config.yaml
d_model: 192
d_expert: 64
d_shared_expert: 0
activation: "swiglu"
router_score: "sigmoid"
n_groups: 4
init_std_router: 0.0158
tie_embeddings: true
lr: 0.00662
batch_tokens: [65536, 131072]
steps: 9367
dataset: "wikipedia_en"
Below are experts of layer 7 (counted from 0) of a mixture-of-experts language model. Rows are named router (the router's row for the expert), gate (a neuron's input weights, with its number), up (a neuron's input weights, with its number) and show model dimensions 0-191. Each number is 500 + 50 x the weight over its row's rms, rounded and kept within 0 to 999. Numbers have three digits each.
Before each expert's rows: a language model's description of what the expert responds to; "mostly gets" lists some tokens that are sent to it at least half of the time. This comes from a sample of Wikipedia text that the model never trained on.

# expert 41
What it handles: The or the opening a title, band or phrase, mostly right after a table pipe, e.g. The Smashing Pumpkins, The Crafty Cock.
mostly gets: "The", " The", " Chevrolet", " Racing", " Motors", " Transl"
router:551512530539559539479441536539454552565460412529502479571428540571513434511463508522487602560551474544577462540566416532538459567497511471521630532512477532436519517563626500464570508536519441608543484483541497568509501516468425564452474485550494468393466535572561540481523511513417493405391546556550501514474468535503461539476545571434520524497504456535512422432560545443445511494425619358452526536535471504520520502537487488549461511609524594459472483567462454482441424501508533586445523431476534485517507631508519552523499517364474489509507438498513509481471561474568536503
gate0:564499503508445527510522489547463503515460464473511501587507479412409434350474570529533520438533556462554570524499471479455465560532456470570588530474527500463514540554526596453340529521495449531602513462502487523490339530495447572420494462498558557520478495435489446504513472521509493405491564474517420448429503467473526573490545515452489506493528537520535507493544488521464497576448460522508448507509600483510373591563492472506502546475547552474543569630587547500500500527529506544623557472464628490506501502486463447499571579521479587521498412501522509434468491396510429461
up0:468392481503497578473379484455509568501461514512498504500523533502505464487396525443563485505489468450508537520510509512491453451499613528532499511575455457543507472499511462311446484534556490503518463521559539435416503480495525489554480511528492625501578542533505502495479523489578410445528542416549443493430489548482592482475478586441427516481542474510502578435499523500491492542520371535517492521451535492510575511380574639470485527477473469553468541493521650367486467476461499527487509362477501502523498505527491558534488502401553511388502541514583435530481515443459466414
gate1:379500426496466516504491395396513498528445471483473544496497404552492515511478528460486564508457495502461473498408431626462489542542504415498497502505501510483520463484567455453502518514489405489469582428528454479479422528450498489498501485449569680486473526486551491505496494529525394494524529521554497428485496500565479611442483427427490485536527433414499575558503526484479512505506402449506444468511406478512480519535421503475484515548436473478507507550492523673488531546515493517354462476477484500462530450500528316485505500502506418541543447476526596394498462528402545483
up1:467438494457508563515553457500420563498515468505508512483499552537436499463463513554502508595544497501501493446519587511499461478357480499549556507535239480461508496563559456501481513496492512495494486583543516482554486493478518500446498415500451442569516526526499546539489511494502553507581486396496524514543530511550498493297516457498483487466453574500494527503473434541447487581537575556539555490493605410472492502498503492503446499545506494492444636533457438492596506497426511551548509535537516641534483509548476456528572501512403480509596408511498452441563561509479553549
gate2:510523463530448542597566519352477422485466476417487454439562480461530481485503524513483629503527567498438408537497410514499421478486366519551514484574502413477513514556485429509479566502463577498380500468567491486533469588532454528502490455495398467543518498587481453473497428530472458525489499516550508534499555473514530452497495299472462457539469461529510468538471417486511492502462540433495479529519484509504474504544503500673488562520462615464492477466502442435513496529528500515525470532554604464515439491510521504494404540499470430520489413467504359522502546497508380491
up2:448554505523493485482503510462592551514508499421433444474448548466510503435494577487486449503529466427475492500619519371538447500490541499524479609517451546401513409507482492448494505502507524473433554537495531620531433606509497541455554464463455510497441502487486502664435521506510473511497509519476496477506501555524646559428528442470591507446562515474465510381480474498554504476508486515556538379508448499404504468535353473544478493495528547396506464505541485510519586547616607509445569500526450450506448551521541508485483493488478606507504459589558440502509601501465508446
gate3:375552466580522529511474404483434471514494522454359455412503433542492514422511491510541436466468576506479508449475374503437490531659446532395492469515451504522483490544447408497616532473512574399497545421501495492435513511559484486502541556483504500540423497490509482459476492484454567494542499513589562471491492379579579455516361528478491449498537425571472512533526444533510504453485490523487444535471494438562668500499526464529518515491496578504472501517503440503495501500495496495450522597505569477468504502593533524377498568479532522511496501577448547482373542498476496501
up3:482512486524450515462540544499414550504503473516485485403472490508475477467441505520501677511480506514506473466524493573455522496364583590524447490536502499475510544537449500553440448626524485489527395410474508612411502438519518516508487507521603472523542494515498500481651616544616511365465398375495525499499544496375436371520442501472501499553527512521477457491492507524541506509528423481517512469568471558492519471484544508491507507495484481445443498517494483443588458501457497615469506463501503553523510534417508541505421410545497539493595499453509466465461419487524514580
gate4:493492528562451504567490512425529435558509500437475485535508539503568544476476403517441510471471488484506507493476420619521533496524527497476522469540423506416501530533335501518488631434472499539499495543512509491475494504485668498580468515492512532580496504425501529610496455515457543457643441421508484485540512448482570458509454569471514493490501514494525496544516471501641511451466502510535601613532469503414545536575499478513499487411419476475538422500484461472479557504482517504542560441480517494519566450484314434509495469513447468518481479528582490422472617474552399478
up4:403528504501478469540456378491517425392505499483451527472472511445475585476524557616512492500434418457483506604538467664495525503499451522506512504571526520402449553491405472477449517527533507646461420471500527518496565502522498542470466530475387584495408493374538503499500573496484423509500493534496543467500503488489509481543371479514430400498529498463506488520691512608485454501510594502451499538496501459510506487484574471525503543656448506530534496476483552497507492460544477509475473511535475527490538503506447460517589482486495510460491478626571561469471546521480456512
gate5:467522434507482493478514596523491484484463498520567450468437489502498455638549501599478570498499498511575532492459500525430497503521514459517516501482503505402559506558494541490486490661494480502464470510535624516575500494495432465528514410500486500505497538611599424495580487498508498509471487522491408534478503525509460571397473505534419483501493479472572534392512516416485495475485460567379517557498430525492286583514452524472520565534556484490520496479467490573373503547477499580430504426630470511537624537461481498546428465483441479436470543534496518521484465532565505479
up5:484500559489499526478443540587534573433601541525515524530524512500498487504415564413505453477460403503576527469519549535560555499499487501530465573418541503534542475485489566538507544526514557494525377502513659550487545505430508521521432506501468535501500444378542497522498500519420500503581547598475574529467462451437429412535517482562613543535457494460514488500497450485469478523589507604633619524499636491453551505480495438514537388500454474548483549531439494534524401511500419498445542501472575492523496500429536487527499518497573486653494445519497576512539495499495590500
gate6:499570511521492488577469498491465510571438574513488512521523586523450529493351500493521502511392422552474499542510515503545504627464503545524484467555455520534510483531507479487520503606423450479484498556501484501500471562503534461501479471512441599423480495586529494530488478413510451477501497508502500481519442441511425515431459551420595525449473640408381537490471430416463389533509499497496505525465554395464513519435506421463475494508476692550563454524474557520448495501507440484492504474475510500517468586376491482533490503515447500495528572499423544405575528370440420511
up6:501514444364494495501442566502509508426506479538603529491536396514516518505557450454494525492512602471494517522490348504422474420518467511501530550462639526383501620461510514537525512395500614488497564469433482447493491468495530504463545513527542464526494439452449321445502505568568504521477537488514526503587489491532493444327505587525484516500653484511526503535543457566506491495544485511361503508550504492576501527560455503505493523402501448511472510440500474513497513524499499540498365478496484584484510539537491503447520550517526549491507553499575514508457538540523501427
gate7:559522502492464495453459502530494471512538449493561540521520446425443409579511510497572500605449476474430560556494394499520407444572453486498584333476394478599362525582507514469519590476518521433550535371490481517472501450508452549480507548390520498471504499470495573466504566499472527518492508520444517557566577432481504573483623526486429506522497503505453503495545445613525550522481511491473389500515499452503385495480471576425500484492539441498547500492455505516491396505568441492464566491534486364494505585456489583441523553501441447503497537536451548517442491518506520476
up7:472405518510517500497530479540508397464510481513499487496452485459438539557477501576498373534540520573583547493513534503515439687523500366566543507380499523525496505445499523493510496469571520482500464569469526410547438576492609504463480483556489554479488632526487480484486478474498537547538544540325489488516462477511501510473476392493507500438500510471507489481512555496523491475442563513499492464486388542606479501490383494521598570580538514469470457545483504353459584505416539505584466586538481530505534481493500532540481427625468535484541479589496510459512483513513482509
gate8:488495565486493539410469506496550450510588584507503475507579463472464500474529497522512581408461552487495383518531507420500490492630513467592545529559534486429531486431569446474501552486495504495560499562505498507499550523475511476489562505509525455489520513446539499667500509642534411505518500484527510496551413500500492551479508562485528560503455443480382494392539510473512545525486447417518505491524510503516476524500430527473474507438482658485530527458379517533495572518601457510391325500436546482563516504483498516417542507537447480557498446501381590477501606499498531508
up8:500565502452541540495462460496530493480518566532557455371537502641470487515524456500423515504518545500555510515477545509560488491614518589447506482564465503427450439566498573537464441498548463519523465487484497475502504513481516570499410491521443562504518604537542420500482510461525519309467544546402523526448487498485485482564526516514487500513494536491521511521514593351532547500479491476506461469470545505641347490462503528568508483402429463545497548506508523525453508514487503442568466456590413463602412569486538412494497528431532528491524463585619545578540469535508503552
gate9:594606437507462562495577491439643484478452499558482451488460472561563477531515523628631493500528493499499521408522557536429524502547435485523505563499495444422584478410501488494518463497524486511506439466464551665710445508394441548539560513568441477504489464489563495546503509554483503437468460542500572487464507443520502472471404497510496506580535498559494497500568502561482494496520521498429583561506518492459507514541534519566535433538501539503408464435508501506472477486514485497425581527503499467430483558467495505596497387525401495585511491416531517552530490520443529494
up9:499500562512609627468494498509420474382505496572560584475508564549492508549537424496542362523437458499587480482515500475519615430472554540493503505500536527505460410429550547616635476508514487472579441521536513422516535614497495500535410506484482596489472531490463518491472512497496451472515509490504465504505518473496507518538496485494547515545474555486463451495598498644513531581540509584486517499574566522569514441496533585496489509453499287523478521489493455450441502490526510462509476565439434509500509484488440517541483467552627539432477480450456450500498555503485603517
gate10:403457505543489490528577596501498501522518473463517506582501373430500542436498515507483498459480440495490544491448435476487503495489500440414500519385474471435538601552511509502462521565588497622525452465495501554551476492468661566563579510444555506475479488487515505538495489527505544527451506566579526471542495501447530546585500500498505536465513495410496565500363503473605452471503552526500637506625501572477475445432543432430477502467471488485490486493607417488421505516466506487537512583470490493503477536491492577437442504406482337413516530470464441539517547431486469438
up10:507495547565405591485527444569500422481501513486475492522487479509519513489508547512509488492502464467508421500512506490558508495528518439478469469502559528511504501477439426358524529521478479479574466331516499392430542451580499474464520500578500549544517529534528531474500479473478478503517503323513414505476424455485492479521513519484495398528557535436475507434454576446480498471503519486519485422427500484554518427477488506494489500488492494458644510403553474499400494505402590350491501499457568500409481571572631418485475481476487490573520509457542494429581610454440418568

# expert 42
What it handles: Nouns for people's roles or groups, usually after the, his or a, such as politician, coach, player, father, officer.
mostly gets: " politician", " coach", " father", " President", " player", " son"
router:403625500487510544518464489541481553487532530498462467454511465488544403479499438492467557538420489503574556421528407533438394508489435538476549479551564522492443511557525511478510560544538551525565607533527528558547508483503520556436441483512452470478540450486503565510535481428436488490469535558515520446521446646494529572471465497522491464471496489540478388418482487438424448416447500449463462506457559590553413537549436565461489394490577541471491404610434524522468549509528501512455488569551494636473555527431437458593483423426446530576460551515454481529484580454555500480
gate0:602506514504490473476474488495457527513481485521472542516490520486613523445494510452448501529527471553492539482505572534503448561563468518467504497467549391510496560471575458517479410590500455432506501389550492492500488492485493626452484394457555585557381625499463489438466606548471435568353516452481519510501507606486438566499476461528502336483480504500549468500430544491523482501511538345509563501503454468501541406542423495437508476578562493492516516544448461615480503508503481504572532502514562499501324506466533497449539520493574537456484524499420500500492470499534516541
up0:403441483496510482500492500511547343522518493525551503477493411525585507495514433548442450586484510502579663470486490478494474507446458505499577487480503595476535508508479507439541496482524548499526426467440500417471562519526557446469525449473394469496518487526488505508496473477497541486523501582553567617503533533499520482501506408473491529449454499470528501501715507483501534488445503506468578472556397466320553503498499467467526514402477523457479500530500497524612575469535522493344533475521481496383544519491535531550508489502634432460460497505519546565544455528502485501
gate1:548527409500507555425485498442538477557484557535445488502547540482508482503549473546404494501498505531315600344457591459433549484544461506512493455400520421519466504512499497511540483520500524539522539528542507608444555486476489481552433505447519514500500502495467540481529518493560476474512525485497470523374500468420392513407475497573532499564488499560466503501474520569581356480464441525433504494551523663558428601501486504506527485521619508582520469492543501538543490502440553538489500505627500487559546495460530547488495518459447488506627492495539503543496593498494550598
up1:503472541469597501434467488497503483538374504505512504578612396420497497441450530490472505406489544507494524546530499704458505527435586422444467593537443463512478544509513557497447552560508489514486454527485504496501564356542499510491526507516524558427390564501501506492494404498507497515516481468503486544596546502571400493466523520414438478508546459509495525476443636500479515545499495483456482514604515499561506486544508510486470474492573577403501486488504590475423519513536486543461505510466468532485507515571504517482579534366366497546521473498438646502491469503494549450
gate2:277558420490513501444497608586473497492478527493465494424438467487490460497500490559510567518378493492478566518633518531432513495573458506498598544482574561598449582514569503469517534452492560544494505652535497542521520479533502531478446530481499446559532500473478502495562495468515469513497477643423464471506493518451444497475469395543519475505560426509537517490498476472499489498451396529496477498506525594515368509458502511515510492445489373470496501561482579477622486489520480511484498507506446464496601507504493483582436475518513595529431531557514588491455578468513513512
up2:497408482405611449429490500513546473502475478544497502426334485506431468510392577534452514483495500468385459535443501443531504514565486591492488482434502627514524477497496494500520481488514478478426411544512439575551505486504521502506513483483502518459510531436507509507429483615578493509394628551483497504503506501484449441465496510487366505569504517497466481501500527501526361516432563411496380492506487474430432394529501537578550480561502445508531517537485427508602506459468513488526607510467488432471524543464516514611584475568515509504485520550471541491414615468484494521
gate3:504499506575409459383469485559493448461499484475568506531457441449529497481463533536507503494557415489593670585594492526442518583417550493465547560504597404493484518531516454567523538538549498568509504460482575342501509530498569317450495492483490389505491478511468429500501480514425520495462503508498498468502501492536503485514463499503542517353526516551497459568498499606437498532461510520527493468476464484490571506510567428442507481448473538510520457383494532533473510461440514504587515364473501557504605525435447500560517489517486522477510503512491497492542608563565529424
up3:601475500432487515523453495475509442452499512515504465453414450440479370534529500560453511477493534425472491500503481505480478502489458501535458483497529384594469522487516499484438430510494515513500500484523501529601567530599392472483502495346509511504500356406470514507519450505462544509492606522527433398500507690553643502432499508576469477513493460463493415501486511456501496501439537499476534492507525679499488518503486501473489406473532492501491494499520513465602627481432513568471488529459440510503487332511492445503565440451499520514453511502499525423482489484495520473
gate4:454486592490463537495484435556550511495449579479522496460522491504504514503475410500514506464497500515522439528508344482506586426503464581587581454511432507547495651554461510534483472489499513419502485500645535508458447508495527491467515522499527515534503615504483491507502543424439491463476503401542501501486500465570373496453502510574547447636507454578493479527495475370452409641497569321497505486472484546539502532432570510594480499470491468496555464547491515479580479497452543483449513503514491561555511520493452487576490391573494505514448516531502400433535517520489543527
up4:535432548495504498509479497496506490560525551540471499554477512481550552535480515535506455500464578421496552608490504498463549440488299474522451436474494435499495500476492443519520513384518406559561431505585520534549595490472476519500491482534518509479599504455528472485519504483515515454541500521509498361451506517404641442504550424519336464495494523498491565492500516399491478640496546457443518440495533523462521419513456464498447498498417487427450545497546557472494587471545493382460518519483513448365479488504453506539520510496564503527501515509484564571564460526398495620
gate5:495546511421507604540499443524574444539529421502529480396473333548504507452483458507478572530544479471423462457560489540535462563448507543470458498502583501508495420534509459545516489545504502539438535529476503419518501530535503458496501595444447562447532463513442469508469552501350466495372540543370502499423519492504516545539513490508378426481423556496509419589478503489544549517471445458548483428389486604487539438524500501457486513441420526533484479519507506526574519475492524542498525428486488558540481645498464483617615536492455569524543463488528595446498575514504530504
up5:485527496567504511503342489500507395537453556507445491548567472443448520461506504601396494653341546389616530489510447425521500534469501462490512478501495520447512529430499460487496565434535497409516525502459497524523609499494562576497496489498520505655514486484540600460510577468497454502511497555477514522501506624473408493566435477455390502423465466524452475520428479516504502419402498451493497499451462514450505469484543500488480524524520479497593493461484500472507610496500541550451501636452522521449548520506549439475461446520541551432555501488507500490400552512558484507
gate6:461366461482490531507518504531613503505445448500485487505481457531592499526444510474492496505511473519437508602452426509504510457528499562560452673530433546519466555431623538522454536465490533461646483549577541527474534496512532476545518493481516423516564477474380632482512538530508446468565517541484528497569472512567466495493586458494514502516525503465504509503494490494370427479520511523488518535480460622465458515521483549445406537562532492429596503487469511502480489373519441466527472490333412525452520517475424503545474502510564474525471510461527610498452544466387522492
up6:523468492470420632492534483455366406449561581484617552590499529522500521491452497537504587436508498501490418528488493481498493535462547529428442485534500507447541466527504477421501573472558443564519515607464490498514529563532509459506520466496487528445506518499503528567543506501476503446667500547515609489512497460386621477503544494485486511429616575493480524543470429445481506507476507502400493474486496501467492456542499607493492507495503482492508428490486493559515490496524495561444434471486517566483491508388493531483456501561485588486702491551457504473427478627382504489
gate7:372492575520437524443508474642528476467483503454489448510544476473490474512487427507499510512536482537676508498479495589387445497407472511531520512495620665485502455488507498502515526533493592500515598505491534489484503483519440495507500492488516475513496530597479504414481540483532506540444546442406423477536451509450400521466424593465625483409496533540511413566517501566527463481509494500497615485467535543470517480492467528543487499513465475505488398505491549562515559504525493450492504387607481544523513537499571498584572353403585510483481533509447533491511505530438491506
up7:512427506527411488518489488538504469462544450483413518497502512520506508470489548564517540700427506484517441465571479493463488492427446501522573493498582562464554492612568515498486529503518554422483487469482425482550543500345512501500438524511495591426631516524526488541514502393501495447504500435516507581523501517453527495501508635520623533471526520500479513491480522588522356505514372593518521504498481506493507475501428478492500546573534557504497566525502496578508460517411496526500544437509538516506537513418528500432505456543568500500508506700507607482455525501540512500
gate8:430492487518482492514478514482504467505582531490491543486501505508482533448505446534480673570506495587421497655477469447502496512506449470507493535498596495609538498517481528444456492553437493474457508435602580521459504551458597508490444502492537519398566493547499499498512502464562504484434517401492496470479418429470569549485457506499503440546369519305489502563440572501488538507469369509514491505477504528437508517495485445525547364439493502501499507550516514471500369560421550450524501552624542493493532491486551573482516481527483596537509502515534485396434537440489500485
up8:559544497562603476490507555457493542624493415595549548517489589465493522517496493460469497540558509505489501455448543478499501505470549487531486537482497383455466484550511469493439499455445465519516486457492506619506532525517550495502440462544523426430407489519507492528502446600534536581535455499523500499578490584533665485496498498445640514521466515497491495510637460379481581602509503494513425408505548477476395499528499501489546486534567512491467540510526455517467442471508501392561554508498519491557405466470501413471517499388624489534653548454509530492594491490450497505
gate9:492493499487490499501460517544485440562494496478513519529586447517486406490489501489499493502511482591453559404446541524458528537555488491527499514524458507524504578353474489499534516511428626492448496488492528600486494416452439465443651488540483501508534486526493507493506499483430535444488429439398448576624451469430543496491475419537494415500492571446373522499449496557527553471565491425447506591482460539412579532581535501510501483519484568474504503517480553635454566489498470423592503521483631543509572510460535496532527476505385358469440481460490533514522537606504527485
up9:497495420531472550400526450453535501490500449502444490487508349565531519432575495496380500501508493483565497471585509399484545379547624446479521504495508514412499485439541491474499373387495540579503524508511508456497497504454498493476594565533515481543515485512496432487381552450494508473445527502512436496452493530434506437490492626504482512475512454528584489467496355435545540529534486478514507529506503503501390514498545484562548463513457463414587532396508505420444580511484530565461457497504505461565533512574500506529512588353623502515608464472528487534499522495483497497
gate10:520495540474487548500492447554514537497362559598587502495520411534595498486530469415545639646640526521498563632497416495430425563533586498453486563468548357465491471516499503507529560465422450496511525531495618469528533493483491450521593410477541434490563569510465448455515461437494416542494508563450492548526523504470486579493524511505503516575495495467429499542550522492422550497485512494489503488538443571509625575491527420577476374526504505492498502556482500489494519528516510405499514459476480490525503439531553410529528492495567525569502475503544528472536419483486481496
up10:517490483481513524537474454521572635458528517499480607543492501529496349499506471481488502522509501561502496440419477549520603499533465550502501469545517510441475524419462412433528506497468495466470558410484429474520587435518468440575498462403486566520595494466519468524501428437553551520494522502540477460517494506498533492538479478547527451467535400474487457570497527498523475499540513447532394583500498503540465599527632529634286493485507541551529492494482490422480591518501629505463535546475488499492528502507510504495477530485475550477507483333535471466502503490601500621

# expert 59
What it handles: Common nouns and noun endings after the, a or a possessive, often kinship or group words, e.g. father, wife, group, life.
mostly gets: " father", " wife", " brother", " groups", " group", " son"
router:477564465531549512493449484491494563522533480515489488411506493550613451453525453461505514584474418503516531472503430557500409557521344539510557447530491546463430488610472539436482588569485442509522519551528462568533501453532520583475437528514476544447542467486525568538537488441407508523443550532513520493473453513455540541518439579569474523485538503546499428381503478446486433447564505500498504520486510558545493563556458542485517420492550537482468511703438514577467536485537485491434438585553467600504547555416448417575492506416460473537488548513500492586458583439581517582
gate1:498497495330495519565556494485507520517497509471433465506535464422508531362479511424530520465540477550506469355495478424477485508486515534620513506535473414508505495477478389507591531537637493531533541514517496440349467489435518510498499507509468420670541549477553438501483477465572541433521520486430465479464464495486507482476463580499460481453523552499503404485492511633482468503571494504488492594513534398487500496473429512512491505471487492375493389486494483558507554516413499495468547421498568486492480577510504497494495545541440556499573513512511500495540627558494549582
up1:548482497421414462451483492541448489611507546526505522491464528504481487548502355487478457595510486492511498499638517506443518490537557496505441502500505231543449481594647507445552530530526491553511532431411502539536541517502527500507465512511503523484500492515494480471688433515504578546587488489517520500488526538528457485523507501477475573497435588527506479484500516524483495473506490498499478485575516545469451464513523503486569510528512491468473496472539547487502443504499493437495590446475517470391406447500462578482513437313492450546454484507515560589499450489437536506
gate2:551500528410609486626505455455517512491364492398458464516452495579498520499499566602477487483493473509504454522502543520500462533514488510621505414442538486491512537521469460493592346479503516491487482507446466438418477323478514487393503536499504524484505499528505453434478566544521570497500503499487450470461542528511557547440443421515491433582502509458549462481684641545485500586655479501463502519501515500493459496499494500470513445465368510499467468515504503508610481502475388495532486525502481500534509497468537488524542502513486503484504490479577542512451516503583575423
up2:611572515489584591483479527403502495477501537499526499590475458522447507466497616494504473506504522526511447474580456478391499483486500538451481497500532399490507551493471465514432388499478556590480493591534524417505509553535426509461466559506546572500675524515505467472508510446683542439480555527483496506589519433515423538488500496538581486448510466493498611484568484455533483512584493528478505499504416585479411544467461522515497502522425505437483515381534503480492416485637504551502519578495589527555521493499484521454539463603420570558508468504490499453567511518434486509
gate3:493514371536412515318511480468428490578518443499491526534501536630521510514562501500435517571497443513510570514489450495500509473515475500465518494498561522502460440591499439504589528492478486419512524510538539573415503505440504378591363501509534549452548397474512381507515461533504494494514541493504455462443486441462500537612524520518417510491444538440517512498538498467535510531443560521568488534430477459484489490534498495523571373499494545561483539500509487463500564528495565581514465563522477605402512534457505485521491497439583525504346566383525484523510539521507618510
up3:520507500523584538475499511374540508507502459465518481499560474494545502481381505496550532473554444512477529452521511487505479539461427468555410535539481444478558480447602512510469502563338485382513486497517430511534469551554521393487502499472507492598396530445419524496475528489442486491538574490494496505455504488489453467533462558553550509443512644596564448484493511423473504550478497507518551459371482491413465330571508515529454382519490531481451529459534517509426533523496495506495511513527590434428538513455526617562542515499486516521483512497507519447671464532597501505
gate4:508409511443526587609486504492568478516456569547493497507512475481501531575472552495477438546458503520557521556505471593491508578501527514604486619490504533491514522492530475525497493444531566443464478519569495571586359488530569515532485496500411480465468484493513576488457464458504375485412421445501482437456372493483488478464485451507457453524485558513411466366540481543494496404442470502488523392505533581399511449504469483585409507529516411562577572501480515428463503535496512401538526502497507543480456604383504468552498461463484537504484373560500490547488408518527503567
up4:546543453557499466550537503509513378504467493520424519473588491526504477478490483507505487528460491517497508494465540474520496504498472448436516442494500476522540472544466521468490529587489491499508543550493549475442585394481485551533487484580369590455544445384468452480480504519486408497464479628514499485646498508482537437477523502507508487525468419499525505686473559459497591478449479494555493503384519445488466518505523553455429462458561477466508497569539418585529502464502400530484484391549559409422582459503496278502486498514557502514497543501491537392495562505460465477
gate5:577394442340483498484500516566485502499509491550591553481454476589483502510484497506554462525480512495552531462494439531510449610493496532492584536517500480448503475442535519535443563497460478477458583478568515498504460561506458543512433585455459511380497473490577392548500506560455498516391447408471474504456587527471435432505502499549519508496526491551478485399512557448499485502517585470521522414407432498521469484507487545429592372537384514517483478533484496504531519481551500512572462439499486469479532477490511499605629531397347496475478511578479545418486508417598500496
up5:474589525465453495509498503577520471514510479511541496493565494536547442497512517531506518525497507402606495490511513551430483555552397626504391477536491497497399551501554534503598452502597507522450500439458443497534520473494540454530521506537480458450492478418449456546542389498544540473589447499504475492460500477457498479441541390499530433496522500534444544507522467412473634505542519501505592435501488562485486581493501438515542416508510544474457567434431511415544555443529494477495473585515467530632512491524390459546491553415516517456478468521535619411500493300530479546
gate6:455507513504632504486567547533480419482523486599500501496521536422526480458503493482502506501446538514486496407536473498553501409517493470495438385517491481510516461460500554440513486493547357471452507571547464501566562482497411458476601500456468471505539500447575497524520393501499487348574400484397474569480662500525521492488501527489434432533447445490493451503492573562466482498514576470498572479510538516478542513476491347544506437577571576520448514465536606436520507429533499549549542554358497451486433508608492538540487483406474486523514487555504505499454530542554501502
up6:549498602504426512397434545610542522507537492489550575455498523502512492486518443510476500453509462525485469476583418517516490566516505501508559506559515481515529522523397423491473474357483507454569497498521503555609497518571453495524457474506474498448509518539479511459536492487507522384395500477508605545516495514498453440497455480567481507495563506476438534506453437676547489504463516501484492584476389537482531481462435600492490520589664475474472554506543556344496509524450497435466449360498502544354547492511500501610496450541490476460505461458475489501483466454502464547
gate7:461496517555634522431517503433490667536526501653456500523534564502618592526490554502506545473481487475438489509540514494444499487477576519520532482346588498520500559425525480473497501522497496409646512496493496588518466524544485491438535548477468528475497591496568477539427473496484457521638503497500405492504495494472548427471503493630477487442443530507485495549585498499511364457478513474494503456641522569501532490519492511499538506492529541451510534502472493558558487451493530484458534494518582519473453465493521514541487503418552640517499461502497525493557466396391532504
up7:473482637515573546515573491502478474541460550483476567541510495363453521521562488606646620508548486550574509550521622486536481432438572491545431478558515560478484528519507468538500543428442600546505474597525514516509473483509461496496408498509503592526471509508504515506542527498504483519490578498519631427507489545414526504503500469520477534485500546497517530509500427491454328505469488501454510461478500539484481560500551485617447504489508522468551475532508473463430320486555493483490594465522531501476487490518554544482495533562448467438525512507506465658401541526428471495
gate8:483466486430493547599481573547526476450486498499477521595404449593544559370478472513535527431548469486527505526407498503509436458456518473564511504513495489426465498385473427513502515495468430520503554377490384474541453573410566473501552495517490548518525462553500559492409480489523493540521490550474635524541513462464348492436430559502494552510547446574528492598513475526458474548475483494498441373507514348573506457500552467497586469617491499497427504476444585494624571517501530518504471476540451449450485495558552570488522605500521495498477560484497496518493492481529472510
up8:498533527526561521525481520484494484474491497504478647505506469568462501408482565556514533489576476484470516490529498410357479479556543434551559481531466518491403477478514490606585451509518495585412493521508333497503518518506560540508639535552475472506583516480482508510486503540486464435543585504514503511525449471486462309489566488488486365421554464553513529564434401444456477520478500511476519535496479487480507371489526503526504449497497525520451537496504532443520539503427526496542509582546459517572492502513591500502511644505380495431508572562490609534495498475507495532
gate9:498407447473519546501462409504394516459552518519514462454522498560505408500483419402446503510495483536476558499513418467495520453486536480393579445546488504432459544411476558512421563533587565414500472475541504452559489484497502609490475575442442500583486570523593511588509511492447486487475507496508502552516524576505437563526486652583550397468500536568532479464524575619530439429516505492502464503474457485510505495434398399510500495516488532521548490508583501513467576452539506499500632452477515603554498574506509437493535451497390503567554454604513537556498527564532534483
up9:474567520586575526374472511442425472500517553517465454511469389593460477498555412499405507481557469502499551544488444560551526544558437516389524510460519511514530552368504613522616499488403554496479444474495428504493503489519521431514580522499399536500481504414430508453502552502396503497584486416496450449428532525487506591493495504431578494494466502497487457463483497607500579518545574500547453473538521554524554596568540605485444416479529520507454615461562550514453578481539493523485504435447560513488548484495370434497517502458510484487574567499512542498514462490471507454
gate10:530559452441561534476479516593499575376408535538489380515480492539494470497519575452603433459513408523513514517492497512507496494511469451530548504505609488525501555498489473539557626492454398602452531631539525568494514519469496531476508488541600522541539521489536567505503500499485583512625462493481419483551510500497478596406506552484516566499502507330505457481459504521547429516501500624491484465481420535482530467490440502524475515567528504458364487487500565408503469573499514524484553558401523525511585470508442503377528480535430528495498524443487565477515399495517495492
up10:532495538395440518495502515406486578468512496495489496545519588500528505483506391607452509489479580655638471566489465365529460510543571525494494475501521419489564474503502508497501552495521399598632544501456504469500505544545513493399414504495557506443501510495512499558537575486563531433498517503426500562496546542514437459504488458532431444455523464485522529511604471512424477447529548446498454474474547508454494487500438578482637573480476497532549320526495461581502508501476493522563488492502516569526521518521499541568553502473555433557513416472550467485485536508524497356
gate11:416504483483512507450512501524435487500498495517518582578482539541488507494505506466509510499533547458514457448481540479476523507494488494470461478526499641534528388528461393447560403498504538500441525574497576435452556531507485554474512501501367488532380509507509573449416498527583489389488544548590462485487460569571475490504465417558507458493500467493500445502504490587524490461508495545643468494454445505374494535407441454488545508451434503617485409467500479428575485524551559549461343579530512434507482505402486479501470497492534493525457364519492463487576425520508397462
up11:542495518504507506393449508510535413521490486543541520541509491520494421543470609531500547409489533387427467503360516488523486485469510576453501483460560491388625503522439423587574535500507445499480470496503550444487504553454521414504485509374523624593486512550503488524482546598503495450520485566480442614438494501540494461515460488488508545456532509522626431546481536524449529490564461458528488462495491466509470454414504477482498534496470349471475502496487590406494495566541522618520509575517530540467557452563488534484513501530498352496557606503500455462491604509508524499